config.yaml
normalize_top_k: true
balance_loss: 0.0032
norm: "rmsnorm"
steps: 4544
Below are experts of layer 5 (counted from 0) of a mixture-of-experts language model. Rows are named router (the router's row for the expert), gate (a neuron's input weights, with its number), up (a neuron's input weights, with its number), down (a neuron's output weights, with its number) and show model dimensions 0-255. Each number is 500 + 50 x the weight over its row's rms, rounded and kept within 0 to 999. Numbers have three digits each.
After each expert's rows: a language model's description of what the expert responds to. This comes from a sample of Wikipedia text that the model never trained on.

# expert 27
router:470514459455547483372530487525594473518579655497489564426457545560445543527536510422567473528491574547513492447543408480479508440546448505538426440409491569542526504491496492476472473543482499544608422538464490668563532519473436526568502542546427454508452460515452453563482521526597580537425401499486564532465492544553501473521545525510484493572519519496504447455501533504436506462500452483457445566518519482553523535380561451523527442452506519417627564487596581434434456466475517552467566497436475539392495562539487493451520513567444449452477515475555497508449484512442501511447554519491501494486483602482495417490543430495460491509463417429633523446481420525601597517466461545524549542519516424500537429527520426509570475458422502532484433450470527472488493549517397
gate0:553431441477507541518487450500560407452521490479476480520427522662412436488556481512582447492442580415426429471539501532491506500548500454489462548559511476460511514427418463554432473438460478545645506500544547568549414504448483516538491644461517528530503467466467461571440463478538523561413533542435477457451419515479487514512434606539457472493471504392419519458446542530475466490479474500464422493510384501488502566459506552515535562412502534409435502581494571544493457479488584505498520524547441526503518490467491511498584495557399473528543539402571414456437448472426447517489554557548424497558559508454453509527480556497497533470533495486538398549545539498459514468427457566547568588572581450491502543531471500407564451475465520473497509444562470359546476445486443
up0:466469501467611474431530517412552437530563537569474533449583381471500481505515536455597525494502448443465567516458512570537480551549561513487422461566529475531505530518462493451527481533517549519470465557524480436489461526511505538482410461545550516444590493528491435433522383458478512459518466505594520458573427538515515438453477537484456535505469428476556523535498449533439589564532574391533512454457519528513393541525493461433392529452596433519467508534532481460500517531462411522512538500526545507543552493539596484500488468485545517454603499491557496605416486496494647514505509575412555380566555482556521536533509472525579383436431522485465529478494377427491574481545523454465541519516501575491497570447477429465595389431449429528454438538490414521576501529520550
down0:524428439611524476513546472419461511529487529528459523500493488447606517521483540510482515525501533530412473552613556458476482455427501481503450577476459441529501558505520521504550482448510561409546535538422535545530561473532460538513541529404498482382531499479524491497475419566586461598537509401459505511545579410473489453497523546482428486546479509515495490501463540509445470486453429489533370422567557514540585457505547562554442542422436443441491553472484528489530495524490587535535578523416415480432427425561571418413546574444580504479558577571459512485459544532413533470464536504544483547461474405549556513431541502454522608508508492406497464468541494483500398532516431425593446616455539529527460480532434563498514484477560587569456545570531402432487558541496512
Description: Nouns naming creative works or organizations, such as film, album, song, series, novel, team, club, often after a year or the, as in the 1997 film.

# expert 37
router:438503604529530505540411431511487469460560509567400515510439523485510482528468505342518577504499452517410521467474562504492456518575373378572386553484510487472451534544457464493554537453473543420498517451584511523568558562502438483467411496455473468469560531517539459445500432451534421449501542596488481511474472518546507480469477443534420461493394480621475521485386508553598579475511500548513567548462464547414568526467477477399455526568563479449419574533565501466429450497466588471532496464487541503446515577524405521553552518525444533483470435475485493410514530489555494478509477473542563511506502421503412513538537535504508419506546476495415500487527471494604564532515507488461423536563487471386499476485451445432488463536498456553451512508413540394565406513568482
gate0:488439519397613454473473502526495553464509464519440457475491469435500462546483488542435488533578507532504475548532544510484507509476469502596492415471463437509511511498532505579500462584418539568514523448519414499515523504512480510457529531572492542459613495558427489533533528494456491530460441523497539515502578498396579392530458530506446466547422445512456460530539528570486465441526407598517544598500488534395472516447524476555573527421410538488591539462418562577555474507491455515558400549509466601574567501478585486539531521536547532525401450516533440554528480483501436526573568544469533512501616554516415610444463610505530413506547551390458522514475519457489495450587449546486601544487483432523450560436475515493454482469488494547459443467522468359483462574619505
up0:549511559441550488391602484499603490384555482432542529442518528486483491534531530516507567452505435489593526508500473532519474514451522486460488515484600401495483486546500534453456448557498525509569523580510539489515479584479490558450477566505531492532487532498466445493556566501515424487490614440410500641502640510473515434520483510445524520439529482504511501532486530576520506494497464487453538477464559541540484473490471483423444521509574467462463453521445429537458495479535511578382508490479629505488583501497424477467533562514494380484496483618528516504447501567405472535637470504380524649406574497587515500485506481526503435467575429464471550525546540516563467435658457497562509506565484441465453544550509500565512484504454516469498603589453491461501407510462492
down0:506483559528556463484433521486474534410539523516606550471556595440492503438479517492432544413511540508429491472468477500579513420499471519439532518524435500515436516543424553435485514469476442580564426566479532547543454580526498494588540526447548627504451520540509506522494498471540435588577556382484454412501529472406460499584454555417454491639529543495589551546479418482553512465483466475516566392463539458448449516447519452555544485442448593482496457485460521505471509491541441516518470568528541477573500483540495454501510494349593556478451562536557376509451392484521463476442453513436535522525530427487477543562569503416503520543511447547541496500541545501524501582580447472442494535471555481431516624529571556513545477487588450577610491512507559545484493485485558
Description: Word-initial letters K, V, v, St, Sp in names and words, such as Kumar, Kaffraria, Kircheisen, voted, provide, research.

# expert 2
router:496502455507459584450474441521525487479547547562502452445530448458474563602466474544509518495538535513508450514511571501403592422411484515503465525501457457503444531455524412501495480504496485557482561507537452518501529442485630488535448452484581564490463605467553414508465473501544545452506452419478589439394500418468547443452446460504558513422453542543465558563497517477468627475384470481529589491416431447502519466569511433550519524375465410519495472482461516449608647485528496487539444488494618471514506498501488494399454470575457513477404505511530503485541451477504575440351479576501500435483509475433503460469366453387513498474481594516534461506514492427499434532436527480533523493470569553482402519503466529563434428469473498549491450555516566523508514531549475
gate0:470489484437385379465531426475466506493411559576400522409532557499555537542493445475549526509542488550419461504534489455537490513567482495486415523522396515542474472488552442468475446528457450475511422526481468457466499515527415535416544528380478568487484488510444437507562496487591418469521470475572604611511474515551573412493502473490502535495481506578434527535422457532350423426492438499558471474573437444504514461540472458585507462456544508521500502545401448550551487440509487519600541489584474536554494501523523562466621490426507449488440438544559574497538509462542638578534507456546499462594507480567497454469545508486485536478431411501512468421391457509383460506466474454509465507525495571545505502529372515501536452487535504514446476498481481483511464438579574
up0:554571490568480395547551505413549508469446479509566475504478554566458544625469528462393442518510475423560490501600481450489427452469557511527455455537599540493514497438474515456522451469547458522379508517519565460504477374410447499600428555524522526521465567518576505425584450420484501489541586575488520488521565538459498442448526425435499486454557525441488464517447515485424531538536472520477439466478449598530524390522550485500588474505439381454510490535500509491482517507478499474578509528468447566439540472476521526501507523543488468474517508586496637515469479530463531631474482419399437489448427421527466582474433554530609597472550468501518507489527495523485506494474467585632551501493524390386513511450534504544508442502498584498521508547539456461494545547445486
down0:502427504503471617512412480445516536485475439541502442456432498449492418541447506387469463487452551472453482441506550571492502526617470513443564486517435464531504495425540474520523526494493535539555507489572546491478492494520542527572551472467538450425484529479413532490483471508493583511499479505453473469484539401548493366547439459396564495496517521454464444542444560412565443507592442518474496412559519477511563474613517525549473502487556475456448441424422532526507502529601510511503524429528466459498552500441569463565433435509536510491539468473613428485515490436499442598532438401518616645487462456545593520433480531528499487577426433598495483529539524502448519566475613470471475451534380448427522551435554484491560588525523545554468455485444445527509439469443428
Description: Word-initial single letters or short stems starting a longer word, mostly E, d, r, D, R, as in Episode, data, rare, Event.

# expert 26
router:531533496571495434412432390449524469466458489453439522528447544501534650510519458521466512463410533502494480498537533529451523514543611491449485471482470423510602478564500472407549544534549434551553539536520447519588573534555509527468628469503501528554526496473545424446486473502462508484456573507471599532420499426530475523595583518492518460526517571447482569495547444464493494651501509507444430647423501424437486539511555492468542517620483359465417568584472556479475435503516550512374562505462485479524506463506513488518554474581490421453562451439571423528521548441551519520576484464466383520502484512526491535506511427529485568455522521492501513674487492444412491487547497547502468487514504502448486470491535456524538487521463543536556433446578491514461459466489518
gate0:452481489425615444538617501529583479438494575444440651526508523496475457537498488439508551473524483509479464462521437524506522496514570470468537469512599453455499462506509566542616484510407452498495546552417517444460509515547480567501507582465547518462423470566497594464483632447530555517352413521507420479528577384455478402504552554546529456582468544511497419513490561461529465494511513441515501557547507498513385537474473570562599487498482457481475572524448504433561447523477496552538542520482455531580465546507556492408582455520541460539468490491444441507513501484542532498483470457498542464491509539499459489528541514526437483501475449579537511437573497540509552478500419442425524474447505533435451509421471502454513471293618515525561413558458573501493474494524570
up0:478551442456580504510456493463551515442542543610578504475562503586483517418518474486471411524445474558556502474559460497490499439479493450560443452552507528291476459411479506473556541514516416481572497433471486459457491504453572441437559493497461488526505446482547487505487477512444565479470442467542523540509586515483500497490487435532491480482449487581515500438419482502522440450424536541449582473521445437526484430533551518496587519532497518607509519449467443597434433487534451526549488478575453452557481520524595542458469520534455527576563525494490458460462459375403464446571522441477513441570532455394551493560510526508510412385480492571534455545538520483408503500567515516464516560492464458583492444412462524488543463550520551419472499616513633469490484596636472
down0:542526487497426528472509341526459506578466531464617550483453544568546544529506436486585376443477529528594487485447522443477409506392549555516486537507544517583486565477448575483507486479558481470524405494564487447575560476465487523468466462495468539487454531511530520523516559510572511446470493520532462471501618551495530548589428485541546524460454556530497479469518495522499483515499518491551506472334404571450517475447470491595598570521488520571525506530438516477510482527454509480610534522523499527487507451530538498502493569471481504472462486500512450572532416508498499570425505459575483583422533494439491517530513513433467502508360435517528544566475519491422530395548453489590528545444467547583547571538491476437566538497533583536615539554564471339477495452577599
Description: Line-initial markup: == heading markers, See also and List of, table-row pipes, opening quotes and titles at line start.

# expert 41
router:442471555537538481473495548602456520565399434578461550490556442484552496445474494405526451487538528543414524500461481412511502578408563416518468549543442420410571502583449494409398485470457380416486508512543499470542474498527546377484476455471537531517495550509501482558502524437515444494525564497565467425494485659434504513530548506450471490495462490515591473566465467500508510476460379553422450486430476508477484491481428557405551510533577445571449542455495495430595506577512545518444465484525544436389400470495481611551429504536549528542484523439510503545497591533519566513569554495516530412444464429443548496463463471498458492536499511503574604538546615498475512493440496494528498494481570476565463497521480514458564392549436540505517563538460474559457533508571519
gate0:488479546512487507438463525461464570494566439511474450512554514527477449432509459430562497574574527546490537565606574524544515548540499525538493442562376415435508425552442493451496614446540502405552517508488500542444548490477433514498588525539470427501580522568518505528521582554418525507445536470523544505500447534591419535567508524450475471502492567423444480447506395558536432476484437476461576587529527530540470522558561516486540517443579599563527514576577513457541519492451553493500499489507556491520399581478578581507462510497525380435506530538485490492439543525616412516445479503553465406460482510434478493533448456585407500579482484476419471475518420587512430508625533542578595604515602513511548512491484504485542521492536567463505439559543501477517459455577543
up0:511453548516570395429507455424494504573470491514432496468553568511491482503439535498482508539503485580475500576472473496450469406527534579479408445551538491516501549455552427473487400450508469528472524540506485533573472499563495624543503541452515533482449521391498546503599409517511466468585535575438435476526536394510494444394446465523543508459456497476566550390472543517452429536482441545554496469525537454464448495406525469453480442493557492557547525475495506553560425419483488574492533524475525501548455585601434586489490532461483435531534449475547441659478536386416535535525506463474475497510519477531401422500549410464415534477431492530448546460513565601576485451536496568473367527539464511456451472538533438553502508529536577572498567603522565480475426496545516
down0:540528482532527458496509518407504513440512511506398461453421594502540579487509496451542537490473551554476525522447449489481483467402471482514453402532403463456460420415540490442592521489527459532401535399482477560543575347531515505452610556475521527494527486457509466525495562548497487499412477556593449551571512500474498522550501404477468526445517555547554572537557471426577578527512368549440538433478546469528524542489489525567521555567487535555519508550556504456514529538452554481486451640529487559464497502486439423441484502435474501422485488628506454481405550412503493483482557539485516480506539468497447573495546506450524492493508538459590498504450499422479463446424570525421529408522434459523583412452460436388495510423435474504563536506556505512569504617553537
Description: Single capital letters B, D, P, F starting proper names split into pieces, e.g. Bishop, Dragoljub, Presley, East Brae.

# expert 31
router:580503534524424555565424468391492518587455499513406550516526510457523563533517554522529472492452544498524562339472463544424508565459501472528440563466431514439539586487459511467474495441537566514493517489489506549564521516585442527512551500539501446509455482398473549468430457434551577551443447591514600503474495525535475431507555555527424467503601582491440359452519535581509464580549514560486443502466552504445473484466562501513497579499487431488555504495443499481543502616478512470548557590420507415542511460441463483489494526479540473562550525485530439462612441569433421571437475522479566467522477436457497384460386541512497471519493511417494416523509546542576451496494534527443382401485550476483554538486473540507494502430514565535509526491568607515438502436551446
gate2:478547538492481462527526531478556538526509576429414477428474464456544509454451451601479556460459505458523562537468486520558561542469517404593545539580441510471438575475456550487438495474398536494503501473472519516397536536543533396486491402552559567527465538539430548453540442489470583473367511549538567464589506553510544455439537578487422438540539598420474555539571523429503579511488492497561528539437462488503405497466531496458509490506510543457557509506574510530407621511495439548531449479453476495523572586560500555514508491427521521536536481427601539508538583553550438556488497430450573436428461466484367431489504494525459457534598423606544556510525502470560505478463579492464454398427510489541477516449486540522520467498476562514393486529468479540510458421521402
up2:545521512542550541467525391450516503487540430521452567509452571439541529565463483409516516471543562389480452453494410508456497527556532498408437509453484472500484445454507423520498408512446412440536567509506499479531527481586453502511507503517481406496621511495513544569459579546539434502599497488529584537416424483507520513545560427473479524453447509503435563478454420408535455484508526432523525482606534493537510499478465557441487535393546511451421516521486576567499369526446582514474564585522545465485540541533545482515462463512549457564513545489498489555477475509582413359498529589531422654493491538591565512448507557546562482518585564454478489466495417493505512499496531493572538490540477474557499517520441474508506418473478476465542385475505493371551545533413599
down2:630530498487522456496440439508457578465467417504538529503512423549457498560506572484496442465504511524421497392409471407503469522472493485545455540475434489573504516574421487491505510493453582547428565440474510515499455443471533383579576508499510484523438548488490510487436523557484539488465490510480485577514463576503468525529406419532536555494558482496477443543499496478421438507518468476605496376459468479545505469454490574477547446450480326419568568480399458540555387541395498482467498504542539562550471522471523404508500575571425512478438442567472550486426476588496556454535505434552434500433510468475485437541497459537574500533541506476484550369456582523475486551472553411502479455526561574554505477440537554465522415559443504526473430591496593539563461473479449
Description: Label words and pieces in infoboxes and demographic or census text, such as Total, population, Country, Statistical region, Administrative centre.

# expert 62
router:566492446464488498465550509456616441446361541426590588557546629464517526546540449476456482426475571519461535518483524599497513465534529552574507467543493528483482524411599423426490471583411479516351483523616378550521508467495442432385583469509506504487505473507446562496513417434468445505495517519419425421501456484512460511511531467557468590537463508569537570585577470412486494531546510389538503493463488559452487520526520527499461403504493430496485530472487465379591499466540508506508490440428488579474509399511406417456480508563539566529599509452465495498484453514483494431547564493506539460511510441467466457481448539538484437484539511519503496466430514491498462428543542485402504558444541447554533430523522431493443487436511563570462543530446557528476484493472539
gate1:500592487458517516442480474532588398508430501491470546420477516481527388519511490460568489456625515509560505527456538551570527515521509472514492529508434471471544455467580444447534482516470568563529467497506581496566511509458481439560524499567505404598459545569534472447497488413515524424439471473505505422462461470464443531504453536522496604465539580507471498486533446495445511558535535388495539443465502473433463438605383597525506518474504490562466506556497518516440505431493598535499539514564553438637440494488394410561455450485456479466423581565514431474550420526523411508486490490481537488539420567529427472525555505522530583520510571570504403528504470490436398516557473586586481489533567519464540452680521502531497545503472565463516547481535561469435538517422544
up1:493538474397535466553461423485399531504551536615484478557546452415383493516560521486482505517556530498568506550478447517447637542462558521567522569408467481552571505576449563533541533463514503558497461596514503472501531503459523504545598402507444483541465459518552544511361449488460463549455490487552478422517524404481554442443505491440546455535573527414481460433524512537482552555484563565620525582498571505459493507511477498478459435358436553583521426551506529513464527587444484567520536496567429527480585464579486435520489528506458461546541504510515488486472587535438401449471462479485475530463512495524438565548453441505583558538492514498472536481511430551464480431501521615481528512512510517525532463571549433526486449531612462511541525388465494380457414533482463
down1:437561469504425599477532533502531492468548486397431514555499538513491488529467515448508577463406544530485442547509466466513463483546557489424524580490429466427543575444533502519523600485497518581570532540440520531507516631537528467562574468431494474510477478519507421497455458465462418453481512471591391465554603525522418438519445493485485517439469561602482455575446541447590541506521526421428480482454454414506474468539503521502476558558567520444513514535550535521466421594526586518372532580534628513422466520505502526435391514472444588529428555539486510550462520589503483530529528457546560434485557444476529467559474463542520511460515418478571421513477601488442488509503648572532596492488540492573481513457483542505591494487552474394460515497546554536502547492446495
Description: Pipe characters ending table cells or header rows in wiki tables, also markdown row separators |---| and semicolon after dashes or percents.

# expert 48
router:551566483481492410416467502536466549532422488541545435468426514464498485438499450383480612550570563489493483482543650545450420500511442438487513493540518497534470475517486523482526449523544467489481603531435549520494523498424435546467472487458565565405508494483448483574483464456495507489502541454490478542525476599495506468502511506465551535470506453486466543505462502580452501433470456524510468590455453448458498548523515471452500513498486429410412459462514413521497466484405543419570441418505533473511497476611501448462441573508451516556524457447519417441517456536607568504527474511424465493521521461345522622378542358435479506460548501560660490487524416544505592592482478588439534479568501501568549512428585508495437454492497512476471502465572508492545424508474526
gate2:491438436486480542470501479460444489398465452488590586441545464517484583494492443465572485576546520531426527484565443453526555552565527526446395507414462482520571414450625471531532536462502450498551495513532463530594487481496483492403566514565487478504545490543522496455441557497510480549587548507535546582446487520489565545543559492465533522458462537452409516644448510491512540464570578463472489402603489536462513563549489526375495457545461473456507500447512470521497513546439453465573512537473481435531463526606471399532557525560474506440558560509526613525438488429599567471486537437472499457517524434553500626462482468470424507518477510476539576603586533535487487495394553544469534450468502484577413474529442494536496538543499516616513555601507529549567444443568499
up2:525452511506449424482475508563542530520447467518580474430443488556483447414528483426440627408542580563448606569468513476458647518523493487524425534487426465473503450508472577612484541454561482492555559528578427528491544458433510514479558537471516507571472550556550542498530431515521476529510543470564557524498465557555438449518440511513472538540533402482446455427505544597599560418488502457481511547477495470477523547462502498477465425529524498460503491438499526480441508510432658541549558497532480574492441526462513441580500463530485506540585527539551481579502498470503477371388490521546466596432501497591448559446475508480493575397570564591540482436502539499427477404555504440527502423460493455486476462456520554460456472557416482550531427552511569461546585480453548
down2:472552472466525506543511543487534455446500636539470476496529486451462493511517516503470520494571609594452498570472552473414479459478569453435408452474503516509444491517451576482493499488594529480458558470513497423542438554455504551475463507463529465581504512499592431443527597426513467576499511513570462584394481440589475514592511501475472561467557497493520537584542584513552517541555459536576485514593394514503491506540383562420497507490453479506421554490411429544475421606515555484482509465471432534449600491499495535599487522462473587394452597497464465518586458467496512574489450397543414418459535495445476514472439461397439443491491553543468583565464512508488464436470487419586449539483538493383555508491484514451515523541523447495591588557501522486533438514474454
Description: First pieces of lowercase common words after the, a, and, of, such as b in binds, body, branches, and rem, dem, comp.

# expert 15
router:504557469609527512478472462503507598482355534487485414471520502438434461559581516519555506455507443485600423425499506530422492471478426541453514516551543572524577545467535495489407518401475485547511482433497436507477500586522458449440500523469502532504509497466557565484512438602520546472590481446579462513565470483432495557481427402481534488473549521443407541487505477478500484488445532499464390474499531458501499533502529514462551482535452450522477463496513474413444397489580497605532597459588488475515494406503451455473317451408561448535552534541468466458452419529491517499474472468458447488532550583465403474499525487596456510452467534567565459505439439535486578482560494498458466492554622503473417508515521402448537495488446435381574465466575498533484454474467572
gate2:534546486514519405477459492490575498479545534449439534553537523486494446473575463524496414518446428461581496474516452483424598407537499465515512495561479442468484398477388530423563562508477481516560465442516494490571475543516516445428564504530496387463490524517469622485525484475497461583543613483488395553539553497415541531426412515463581543439591415444501511557567515504437422501555562494530436480459603601563493462506439536470504511530499586596478522527521451471525545476520511568489458438506450570521560403557619519528472556531502509542389460538449431507500530531528557525554437550470563419585501580504500479460470585511567542503476447506536524508516549477447541390514499541527512510475541562446555498455500423512524611561462545523497576544456400493524491390507499
up2:461449558594485520521472524536506434508517454484508392468496492540497489563524643499518418442505526546464498608444553483551528512550494483549493461407501443460558497548433564422523445547481385505464451407392526474584525409446458466468459518486599507513440408461488498524551523463518563358479533488438588496452549523490475422554519481523524489524468433476525489493477450483431599470520421576456540545549510525531492539548538482419502570477418536495436476517465476500491446579464601546524647510485460433445543537479495498440484444462427490458524540464527514388411516534464457484506571365546486532491472488556505514474373521494520447514575462523433566557465469544428497492487518582487445489407600554448560571509446544415520470533534435454497473547550532541560476523489486
down2:508449568513422578467542481496473530519520482465533487530493548622540464527501521522450520493572455545414521545439467544413567453510496524464478512475477540502536582484537564457572589525537499506452477430475494538532452432516467403527485587525454468439621552464545448548492505450563456516473547509598562450530561505505517353503505528512534554547599452477498550500512575531462513480472446571556519603598536476477405492507459494560497488555429516537565485515469519531565431491445492556495522603538422560526454598408432532438436538623380512467542511511516478505508527547531538504547530528485472486427535493527498451568463443572481482605473540452470521610446437578465487511438399546476451486593565458495461500436540559469584504443384451435416497491466595491526452537499434
Description: Single letters or short pieces like m, r, om, Br, Thom inside personal and place names, often European names such as Kle-m-ens, Dag-m-ar, Gros-m-ont.

# expert 45
router:492428423495473474541501472572488489469449512577483469503512511593485530565464459548453504477457515405440543559398458550536529444438433572483539415468522410507524453440510433543562522532472562579506531467431519566411541502527507512529442488489554571503480431521470483527414466504417498571577597488510539463497396550565488593520526419450510604458548569486574496573597482469596520444496544513493484552551531535463500392504492508406499476521494513472560382574370484509442506406531526484509442434566577466485542414469471569482457431493421499496475437438477453565556448529494524470453458503440515443543465489407558513548471538528523483441528560474573527492489430496455379451508554464463505487611408539541466594481541464549527448520602506600463486493532460462445521496465458
gate0:438468518501510592583444434627414481565356497373424536469591516497496499444530553582500523471502536462536414560548485478407468537523477591582500486491519538432531522561540489425584529477525513474471433457438486443425520536501538534425485504535462519466450559430495551490529435510494510557494479518519532565477480460467515509505486484464490521490663455524507488560498457400431536343495480462533550476452570506457456537565432413474502546557518514441492471468521566513511585496502494519572428511563565498480454500489572537480534582543428498577456386492551499556489557474517508524478515484473527535455548430588570641544574514413469459491568477495550574493527473458398427528531534520584473474540501590503502512523568480531513588564494514563429576495529463448467535492464548
up0:448427545519484469429530455494507436499541515433498428439513466566528604565504440462532428523498436585576551447430450468397426489610464529515449540593462546441507585499582517470541560580514479504551478584460474481448555458520581495470494502399472437550446472511523595498500613507529433485477431435466507535559499624431463500497406555505430506566481490493482535487499504465478492494495515542463517499512457565401487375531523463492399430557441539422428472469491441464559487442565642582558608469429495476532435448470491538430512493507596488482463437425466492467496557461454495534416475504509430537425475403517517522457567519478616473515486439510459489486522524484478587388438518544528488493499503649450518492525501439509483525501548496574496536458487502543471540512479503
down0:451461460450433551457469534457453482606440432546498498497581466494532450492506533551444630449421501508477411491465482532504442478452440478488531535542560435474686453468484548516559478518479486525440457461525584501487490486623480556444572584572478483432498565462538537491514453596448536503483551500561578586475437553532428482436508432503487588435457448490468604567474508517485532497491641483505437498478487542530573459532494462420504671553551557490486493537572521516459544435498538487572426528523548449588484436457513557463572471573385461565462508459505539494501447495517445433594541465502482459488492475509506613550491535532469462453467457482465499615547502515479486510495508447426473526578513498504539433534501491495479508525464470579506532434562476490397391431470502
Description: Line breaks ending infobox fields, list items and section headings, plus heading markers like ==, ===, and table rule rows like |---|.

# expert 24
router:518506562512510484543501522494530345635501504484451597438507484495503486508429494501589547481499550478477543466565510538471524474542519573461546550504441526542460526428505474590464484569532507458444482521451445427465502536602435513513496475479481451509430499429490494545505439407532544540497460564522496547537474501507461520475449456519472449578611485548514452483589452410490443486507604528505594537543512448633446504475551540587507472490503642426563440539505509569593536505460473521529432518516467520509572507525594418533494580507528485542541618472566522486564471439560478448451585458522594535450532533514447463507426629459480556599384516563475535494566549530446539563558451561549422474438506521463471491571432501503491472550511502481457621564570483554515470465447478
gate2:493484475447579520493479511438504459499555568475458568480606484469554471408415443563525586495534547526474511388531525495453437513511439482484503543476552459577468525446464490528564476545487482488416456501457516488423467536554436466486534516476501496515436391499461500502573499503463535525453536443524493567482484562460427529496512534487462630509452516414466446496540447353450495536547566486538482421563574457512566456478562645495501448569496552535422563550529446514538464540563521483575443534496537404486406532489448402466479483485487535487480602506403517414484544541642553490474526475523509392523503544523391526504515456509448485504536418541422530353544523450512482498495535541478459461499441504467436501500503393489426531645499494554592554544548512600465491484518463
up2:548442473534457483535423517448586442578497444417431536527440517521449497442415560544473461628524472599485524511566521490486416424588635517562519536546565520451561508566490439489489473443458482485523547581504554504540470508450541469545538593452473563559514561519552503548490496498520545433481520507424550475407473477573450466488520531488480391508520512399569513441529517500481472470483438559529474541448438450424496604420532405457512483473522478530556463503486455473577545417411497484609462519461525590456590479525571568511466529440522455517508497557581527529476469544413499527464414492436529428501563570458510490343511555561520505551510487484483453518497501510420422537513576473482508580450517378525502478472433598479525514496551497516470415491368534510462520541480447
down2:480504557578418333522495499529543607521496472550548555486442479587514539556578556543490486552504524451509609485446539520452475392475401594505406472509538597551449523535515452448471448481491558413584480529573553476597594545453486427561461594540513518378543495511589468460400502431538464597517555572552459481524497546513458436473457551501490434550498474493502613523445522435571536479427485481557504489446454482537484457554443506546484468489539437437512505498462460482480509457436503480476472474557437565517562481458517522555467464549432439515535505590581483495506532502518465532562465455486546562465467435525499430506557609546516524502496439471479502413476547523488380574497532435467517542541438426533526496513583546492426451539447548498581526459500537591506468415512422
Description: Endings that complete adjectives and adverbs, such as -able, -ical, -ial, -ing, -ent, as in unpredictable, prominent, riveting, plus new and original.

# expert 63
router:644418545518597436445451367496528432511487469525487458490544554454523524573578553564502488460511508574440477488464522448527512477513508459521501644500466508501504514443442502476453470539494432494353516423587507440543513481474496468444410468547544513547476524468541487444430512534509421514494467463503457509450483455497447589499479496473602495510459550440447515483584507519548564475530510541446475469432493406435614584498552503533517566443551481549397463553457457518414549485445515466405507489562589498477508500514419552506492504385446510514470534588519392467568507532556495427481569405503508501575502404474592517476572537504434562536533483437512446550400590496533559521472452490498537562460607453573499416486498565483597518550480552512542449464414484498488513525479498
gate0:478476513553515452455488554474553539549501501429472468567529521495531524511425385493533480476484428489439588426514580514556557444523551523528483488520463527524525445452471504531534566427554439489468471529570537459491494484477412579525612566524474488455478450496479500576415508494431581523496481539434481448593426446453545462530606460508538458547537429526513542504481521454554599541465513528509518480444469500452571517504523561555447453347489447556470528557548460490538544551571439594538476511548399482473482531415502483568487420411505420473551534597447437444526519505573437527451553413496553468539606521493546553571512516569550506465444556459602512538461586472478446511517521554548580538569530592511451547444599490503552506474599529526561580590427563452551423509432542
up0:529521551500507466496510591463448459592491518484540520509538540499478481473529619445489517467490551552448568392507528415532463465418449426637438433523596513447509569444531497448594474497510454559477545384596558490570488523528513422481460488547442482543567538554486518458431488418439566519516443549564451484459434419450506483513573551565516436530525396364529493450445479543480609474469420589461527463440532501481504502486477524475534551510492476425493458490546449527457399547498495472438572519499412481482487505457518428541507475481518451546408627542489491477579432561523487430555570500501472484416485495560565567500510463517498563430454578492501500407399568464379449500504510403505439513540468530497393502529523467530549472478492509423482530572512508473564475472430504
down0:509497516492460487412488447403497502443509518477417470512444584509461516512450475476441546521432476625391582481542445474552448436423455481536500528487478524464491489503586474486543439512489530449494464504544470373585467503448493473511559557549512516530435554484500569447531569430514495557525525460439441461465441454407534475519545569424565462466447532537502461446454500506494423550477596382454474463502531497458407417513505495472597459519465497480496472472508618542527501468504562406497493434606511482555566506636458455436585556600547523483461469462575384560456561549506509444503443596487472471520440429537446545477521419449562599467491472484504478467535547503532500551596498549495484421500566451531495563430558543469420418465584542497476471514429456474556408490499433
Description: Colons after list field labels or book main titles, like Base spirit: Rum and Excerpts: From, plus initial N or b pieces at word starts.

# expert 22
router:482448527564560524484462433572426624501420500398593506483538546429417546506582503476489463538504549538514468539482526511448526437383496565510539519466432560459559585478486498579463537501499519518496457465511554501513449609409418587439505561507509552542573496508495424471523517603413520452522562564502509547465542433422499434551480486501511417480416410486473485581592448470442463486505530332459407478437490475369525552557524491510547505441543500564490529452585606473490449503617472512553474626505524490491512517435458472537469462435502534494537530462493462506600551525473498479400522482447493465546401468464523503545491514530573519537445493483497482472595452490517484462447525468448475479440592444454495447451569453462435558429414491436486536506508504496469514428504470
gate2:489555552459565471506483479513470566541538543507558491524552514530455516457545488670446534482541559507447501500494539550551521388462599469501477388596424504509522499482517554460480498473494549472588544520436586452556505563511464531518560424409548544393545561495509393439526535506410489521514502544511535493525490499499578486507533594525474564531579448490436556612551533591479508518415457497546484486485494503534511460491540419397525433423571587517481542470488476504559518396452490509499432448476457498435421474467550521488519536464485490516489465456488589525484601483559439517493496505454504510548500406347533461526532578551510567403445560509422454521511502483560536449423462432469499494472426539559521574585459466441588464483424436530454624428519444471445571502505517
up2:499449464459465464408567500518449495502487461513497476550390458509432551495543559437488463471437465470413600553468592594482410469486462545487472523508433524566511511576451429458514470487523494534533544360455534531474503443421495490568487511470407494486515539527495533534451534476569474603440504499551507575584474452500530426442571497519579610522370491476553455570525486513570485488477464537387479429413549553428572561405584561502421560476480554587576545515503489551532519540582432483516532421458435494507439469401544446444496474499458435439567514418536524492440538495422468375492480436466514487490494493491504447518432519467507460536545507476532490457520465492521582543486555511406472494468530459438484519470428521531565572444572551488516385456550494568547548579573493
down2:476478523533509423483490509511476473539580512439582417451440439527481517488435476544534318571566464488482494474561481501478449549405470438465493474475423531577507566535584540482510533568474479596483570535466438518556472513462461449512536535561537423535518556516418489563520539444545493572449482459469446462524422508528412503515459517552450468524490583488533463440487473441385479689504534514477463474549553501557473549434559497534414571476462566479517516524454458442521571558569526535584427521655458528562417568568497401527489476453569474511527487462430448524536516544461452371479499488398547474508542479428451457488585451535521513497478503541465511443530554401463474592556525543556502508512456494532576550466502595493449500437502536436448447516494566494490553518462518
Description: Unit symbols and words after numbers, such as km, ft, mi, metres, and the °, ′, ″ and N/W marks in coordinates; also month abbreviations.